Experts of a small language model: 192 experts in each of 4 layers, 4 picks a token.
Below are experts of layer 4 (counted from 0) of a mixture-of-experts language model. Rows are named router (the router's row for the expert), gate (a neuron's input weights, with its number), up (a neuron's input weights, with its number), down (a neuron's output weights, with its number) and show model dimensions 64-95. Each number is 128 + 24 x the weight over its row's rms, rounded and kept within 0 to 255.
Before each expert's rows: "mostly gets" lists some tokens that are sent to it at least half of the time; "comes before" lists some tokens at least twice as common just after its tokens as in all text. This comes from a sample of Wikipedia text that the model never trained on. Tokens count by the router's weight.

# expert 159
mostly gets: "mad", "uki", "aran", "iko", " Kumar", "ić"
comes before: " |", " (", "\n", "i", " K", ";"
router [105 147  88 125 129  97 113 165 124 102 119 151 139  89 102 153  78 140 102 137  70 129  96 134 121 126 147 116 133 112 140 161]
gate0 [199 113 137 127 148 108 130 119 144 146 148  74 152 159 136 121 104 146 115 163 160 114 120 121 141 128  89  99 119 129 105 176]
up0 [170 119 142 115  91  96 143 157 149 146 145 121 158 150 140  91  98 137 115 146 152 129 118  90 167 151 112 126 108 155 103 157]
down0 [127 142 160 128 129 111 106 112 169 132  96 140 155 130 102 152 167 165  78 144 156 137  94 142  94 118 106 122 133 143 146 179]
gate1 [127 112 123 127 107 114 126 127 136 114 143 107 156 113 144 128 165 148  82 134 152 121 147 119 146 156 173 141 118 111  98 139]
up1 [120 113 134 119 158 153 138 133 162 149 160 138 146 138 157 140 188 145 106 150 152 114 182 120 141 147 138 125 131  96 117 126]
down1 [121 159 128 128 139 134  72 111 102 163 117 115 104 128 126 126 103 118 150 121 168 129 184 113 113 106 132  95 161 123 169 152]
gate2 [117 141 117 148 148 149 138 124 132 154 150 163 127 149 123 176 143 142 136 184 104 132 160 133 135 122 116 178 103 120 134 144]
up2 [167 121 120 123 124 138 101 135 122 120 142 135 102 172 123 127 102 144 149 135 147 124 107 136 116 106 178 118 162  82 134 121]
down2 [115 121 136 131 118  95 143 130 144 107 104 145 149 124 126 140 123 171 120 107 116 158  74 133 144 127 135  99 156 128 150 140]
gate3 [ 89 134  76 157 142 120 110 118 111 145 113 166 159 114 131 100  97 138 111  90 138 163 125 152 109 146 175 123 150 151 123 123]
up3 [ 96 146  74 152 126 113 128 126 131 126 121 152 168 107 158 100  96 134 123 115 159 172 112 114 136 149 138 148 135 143 127 111]
down3 [129 138 131 172 120 104 148 146 164 123 116 106 170 122 118 124 147 118 171 138 137 141 151 110 128 125  97 113 116 127 150 115]
gate4 [134 115 142 112 163 141 146 135 145 123 127 150 151 116  98 128 131 120 111 100 120 133 161 133 112 127 106 123 125  96 131  86]
up4 [143 144 161 112 159 148 153 118 148 110 164 110 122 120 113 165 154 140 109 112 114 137 114 135 123 144 119 156 122  86 153 112]
down4 [141 142 154 131 102 121 120 158 189 131 129 120 109 143 137 139 121 157 142 113 151 134 132 136  87 156 112 157 141 132  92  96]
gate5 [115  97 112 109 136 174 108  99 131 147 120 122 125 151 164 147 121 135 136 148 173 118  72 129 156 169 121  76 115  95 120 135]
up5 [120  82 123 117 135 168 109 100 131 145 145 150 131 151 173 127  96 128 131 121 153 118  70 108 161 186 111 115 126  92 102 130]
down5 [114 146 151 151 144 137 121  99 128 134 172 146 124 164 135 114 160 133 119 116  94 150 129 123 110 130 116 141 165  96 174 123]
gate6 [107 116  93  92 129 162 119 111 151  88 141 151 120 123 115 124 141 148 121 129 120 104 115 133  52  90 116 101 162 112 130  91]
up6 [136 141 126 167 117 127 135 145 127 161  95  77 157 160 143 124 141 109 120 152 154 147 128 132 169 155 151 131  97 124 132 159]
down6 [119  81 139 133 138 126 118 138 133 127 146 142 114 119 143 132 136 105 144 112 125  97 121 159 150 125 103 149 152  94 123 132]
gate7 [101 160  94 148 129 130 140 166 124  81 165 142 134 131 119 102 141 140  94 116 116 143 132 127 116 108 139 186 138 111 126 118]
up7 [141 142 118 113  85  96  82 109 114 169 104  78 121 104 155 116 129 108 143 118 147  73 109 134 169 162 144 125 108 159  92 149]
down7 [134 117 107  81 101 145 127 134 101 143  88 152 122 106 128 155 119 145 158  62  96 111 117 126 188 147 117 128 120 153 109  97]
gate8 [110 121 117 105 104 105 143 142 143 118 136 162 145 119 102 117 100 135 119 113 101 155 124 104 110 137 124 148 136 137 126 147]
up8 [112 131 134 122 140  94 133 150 122 113 125 165 197  83 130  91 107 155 132 114 111 162 124 116  98 113 142 165 121 103 137 115]
down8 [153 145 150 122 118 125 132 152 140 131  81  95 131 148 137 152 136 101 132 138 165 129 145 147 129 144 102 122 126 146 163 134]
gate9 [143 115 141 123 124 144 142  94 146 162 123  77 136 137 148 128 137 138 157 153 172 130 151 136  98 137 121 104 129 147 130 104]
up9 [110 110 142  90 100 141 156  92 137 128 145  64 123 120 153 131 111 137 180 157 165 113 168 123  96 153 111 138 102 143 114 112]
down9 [113 155 115 101 144 158 137 156  96 128 137 115 106  95 119 139 115 179 153 143 115 135 174 100 145 139 132 125 119 128 155 153]

# expert 133
mostly gets: "\".", ".\"", ").", ".\"\n\n", "\".\n\n", ".\n\n"
comes before: " The", " He", " In", " It", "==", " This"
router [ 84 144 114 163 161 117  96 137 112 117 105 141 133  96  92 149  85 155 109 126 107 144 127 137 113 101 156  82 135  86 170 140]
gate0 [132 125 131 111 138 150  96 158 140 135 108 134 168 138 163 136 120 142  57 137 171 137 137 152 108 108 166 130 136 168 120 124]
up0 [117 131 136 111 156 143 116 115 153 164 103 116 140 151 125 121 103 119  88 123 170 152 153 132 137 152 172 101 121 121 157  94]
down0 [159 102 115 159 130 130 105 191 113 162 123 153  93 101 151 124 116 137  94 150 138  86 118 119 106 105 131 155 158 159 135 135]
gate1 [132 143 135 180 145 122 118 113 155 113 116 143 129 108 143 109 150  97  77 148 126 143 115  97 140 156 162 110 126 153 135 122]
up1 [147 111 113  96  95 107 148 143 106 138 181 109 125 137 176 109 155 194 178 130 135 118 111 108 120 105 144 117 124 143  91 128]
down1 [174 122  70 167 129 145 123 139 156 101 161 142 114 147 138 144  75 113 148 112 110 118 125 114 126  89 107 116  67 114  97  72]
gate2 [153 129 155 133 147 155  87 152 165 129 126 148 143 166 141 169 167 141 149 140 112 151 120 163 136  62  95  96 148 127 179 122]
up2 [ 67 177 118 100 110 127 165 117  86 125 122 121  96 101 133 118 101 137 121 113 135  81 123  86 136 180 141 142 107 104  90 127]
down2 [144 118 131  85 114 142 143  98 108 121 181 125 130 125 118 135 161 127 132 148 159 124 132 115 129  99 120 120 120 128 159 181]
gate3 [104 155 122 171 137 123 117 142 140 136 118 124 103 139 139 121 120 116 140 122 159 103 151 119 141 139 122 122 130 137 198 130]
up3 [133 184  99 151 100 178  80 145 139 111 174 113 106 123 155 163 127 111 129 142 165 132 151 146 129 137 155  93 149 175 119 115]
down3 [133 109 163 109 139 133 156 127  83 137 102 136 118 102 113  89 133 125 104 108 144 183 107 154 140 108  98 131 147 134 127 129]
gate4 [120 125 105 104 151 124 137 138 127 138 156 130 144 117 118  96 122 110 106 138 124 152 143 129 148 141 114  90 117 123 107 115]
up4 [136 132 136 142 109 104 174 163 151 117 111  87 142 126 126 136 127 150 110 157 125 114 138 143 134 102 123 147 133  98 129 141]
down4 [141 121 146 119 125 147 133 104 127 167 157  99 143 120 130 107 143 108 105 154 155 120 102 128 145 154 144 115 127 157 111 181]
gate5 [ 99 153 143 161 102 106 110 129 131 132 147 157 140 118 102 169  98 118 136 112  99 108 122 129  72 119 126 153 152 164 129 152]
up5 [155 109  88 110 140 127 136 163 148  82 112  97 127 117 146  99 166 154 109 121 123 134 122 147 177 127 153  89 133 116 142 120]
down5 [125 117 113 109 124 159 126 151 160 124 121 119 117  94  71 129 167 124  86  82 111 139  90 118 147 153 132 114 141  72 121 176]
gate6 [152 135 137 150 116 131  73 171 138 152 110 133 162  79 119 140  96  92 109 134 145 154 123 105 112 123 142 130 152 119 144 123]
up6 [138 135 115 161 172 120  72 140  99 148 122 102 109 156  98 146  48 122 134 125 158 102 158 152  98 101 114 131 130 107 181 147]
down6 [126 131 135  95 118 150 143 147 142 134 113 154 163 111 162 121 170 152  91 151 100 117  77 151 103 169 100 129 161 112  61  97]
gate7 [115 125 126 135 143 107 175 135 114 125 100 134 122 120  98  95 115 148 149 104 145 117 143 121 108 156 129 136 140 131 163 112]
up7 [107 109 116 122 169 119 122 124 122 106  90 179 144 130  86  80 101 116  88 102 128 155 128 136  98 125 128 139 133 108 150 122]
down7 [184  99 100 117 100 147 130 131 129 126 132  72 103 136 168 132 176 166 147 116 121 128 162 145 104 130 112 128 137 147 119 128]
gate8 [118 146 131  84 123 105 101 146 141 141 197 108 135 188 122 130 122 123 119 138 133 159 147 120 172 105  95 151 144 161 112 145]
up8 [110 127 113  96 129  83 120 146 170 111 152 123 150 187 114 114 121 101  89 113  88 135 142 137 171  71 112 144 133 162  84 121]
down8 [121 112 160 124 162 110 121 129 146 129 133 150 110 144 148 135  91 137 106  89 136 130 167 135  89 110  92 115 117 106 120 137]
gate9 [ 93 134 134 179 107 131 126 118 139 123 110 142 100 135 124 146 149 126 135 123 112 134 136 142 110 145 135  87 179 151 144 121]
up9 [144 131 133 133 137 171 102 109 129 130 134 160  90 152 153 124 142  85 153 114 131 189 109 145  85 142  98 139 130  94 152 137]
down9 [122 141 111  92 131  97 147 145  97 124  85  90 156 116 132 153 101 127  83 153 131 109 124 147 131 178 114 129 108  97 131 142]

# expert 89
mostly gets: "\".", ".", ".\"", ").", ".;"
comes before: " The", " In", " He", " It", " This", " A"
router [138 141 118 136 162 112 112 147 125 109 108 124 162 106  92 144  80 161 124 113 109 129 127 128 102  96 147 111 139  81 156 146]
gate0 [127 126 120 120 135 158  91 153 145 133 167 106 133  95 113 113  95 139 131 140 104 107 113  95 170 141 159 154 134 121 127 147]
up0 [116 131 116 145 117 105 148 141 118 127 117 170 115 136 137 138 189 120 119 113 134 134 144 157  93  98 118 100 115 134 120 139]
down0 [ 97 108 137 156 145 115 118 122 116 154  91 116 132  99 104 114 121  96 164 116 140 126 168 138 122  89 103 208 104 115 114 164]
gate1 [141 100 116 133 125 113  71 143 119 132 172 123  96 147 115 159 165 131 150 108 120 123 135 111 103 127 122 135 103 149 139 127]
up1 [159  95 129 118 143 127 136 120 126 137 148 160 172 145 157  99 100 126 110 128  97 145 116 142 131 128 133 135 156 125 115 129]
down1 [158 142 124 124 113 157 155 126 113 111 140 126 112 152 145  88 200 133 137 121 131 108  86 137 124 124 164  93  93 112 163 108]
gate2 [138 134 134  97 126 167 151 130  89 151 172  68 111 115 168 115  83 142 119 112 129 124 115 120 147  97 124 102 159 134  99 120]
up2 [118 128 115  97 143  90 130 141 135  94 100 201 128 140 147 158 129 116 143 115 173 174 150 126 121 139 112 168 146 114 166 154]
down2 [ 67 133 142 126 107 133 136 145 161  92 148 130 118 124  98 139 103 138 112 190 124 122 146 133 134 100 104  94  87 128 127 119]
gate3 [ 87 126 142 161 151 156  72 143  97 135  81 209 113 138  93 176 114 111 137 110 116 136 120 143 128  98 137 147 147 123 170 121]
up3 [167 144  98 130  85 116 166 141 123 102 173  64 168 113 161  87 145 161 111 150 126 103 126 157 117 172 135 157 148 165 138 135]
down3 [104 125 130 164 121 137 116 112 144 144 107 144 123 130 185 139 164 162 141 134 165 131 111 135 136 118 133 166 144  91 119 139]
gate4 [160 148 131 114 124 116 113 113 132 122 133  83 119 100 170 110 171 123 119 140 138 112 150 141 131 141 129 172  89 129 102 123]
up4 [159 121 128 142 144 118 126  92 150 112 115 106 101 155 135 112 158 127 125 126 135 109 167 133 141 138 122 177 119 127 109 135]
down4 [139 133  98 138 102  95 136 147 153 112 119 122 133 122 128 136 135 131 123 120 111 108 108 143  97  98 130 134 133 129 107 128]
gate5 [153 118 149 134 154 130 143 151 135 140 134 114 116 139 133 128 124 127 128 135 150 122 119 134 103  86 135 165 155 119 107 127]
up5 [153 137 141 122 126 138 132 159 112  96 151 125 205 123 141 158  65 115 128 133 135 128 130 146 115 166 153 136 155 124 107 130]
down5 [118 177 155  66 102 102 107 140 161 116 123 135 139  91 125 103 141 112 135  91 103 138  86  89 157 128 112 105 143 143 126  94]
gate6 [182 150 151 152 110 128 111 106 113 144 114 126  92 152 150 149 157 156 166  91 112 128 109 125 151 142 113 158 130 135 125 127]
up6 [178 151 163 141 134  99 125 144 120 129  93 174  93 140 113 145 133 118 152 101 116 119 116 111 139 100 122 165 121 139 107 110]
down6 [ 77 126 113 171 148  88 145 138 152 167 116 127 116 136 118 164  77 122 166 162 112  89 139 163 116 127 114 123 123 121 120 144]
gate7 [137 110 120 122 160 137 110 131 158 158 130  75 109 149  46 159 162 133 148 126 157 102 145 146 128 110 117 107 114 116 118 152]
up7 [126 162 139 181 124 128  66 125 126 160 111 123 147 112 115 125 160 148 144 130 136 113 123 136 136 108 147 110  99 102 140 127]
down7 [143 125 157 100 134  84 126 134 140 130  69 143  81 139 115 119 112 105 139 141 137 103 127 117  96 139  76 120 119  99 127 170]
gate8 [ 93 126 124 123 117 142 141 131 122 117 148 129 160 148 147 151 137 147 132 115 122  73 149 143 114 140 128 122 166 155 148 137]
up8 [100 155 144 132 155  97 145 139 149 173  67 142 152 122 160 137 144 101 130 109 122 106 132 157  87 120 117 113 139 125  81 123]
down8 [133 143 133 125 120 104 127 139  78 125 167 141 130 131 109  85 129 129 115 124 103 143 107 158 127 111 159 111 127  94 137 157]
gate9 [146 139 134 122 133 136 154 148  95 150 172 123 141  75  93 116 143 113  92 120 111 156 139  96 142 126 122 171 119  96 107 115]
up9 [110 136 147 127 131 157 113 133 128 134 181  96 113 203 160 113 121  99 127 129 147  73 147 112 143 113 154 112 167 171 106 120]
down9 [191 140 134 156 126 106 122 113  90 129 111  96 132  84 125  86 125 143 127 117 126 140 105  84 112 143 120 108 143 106 150  92]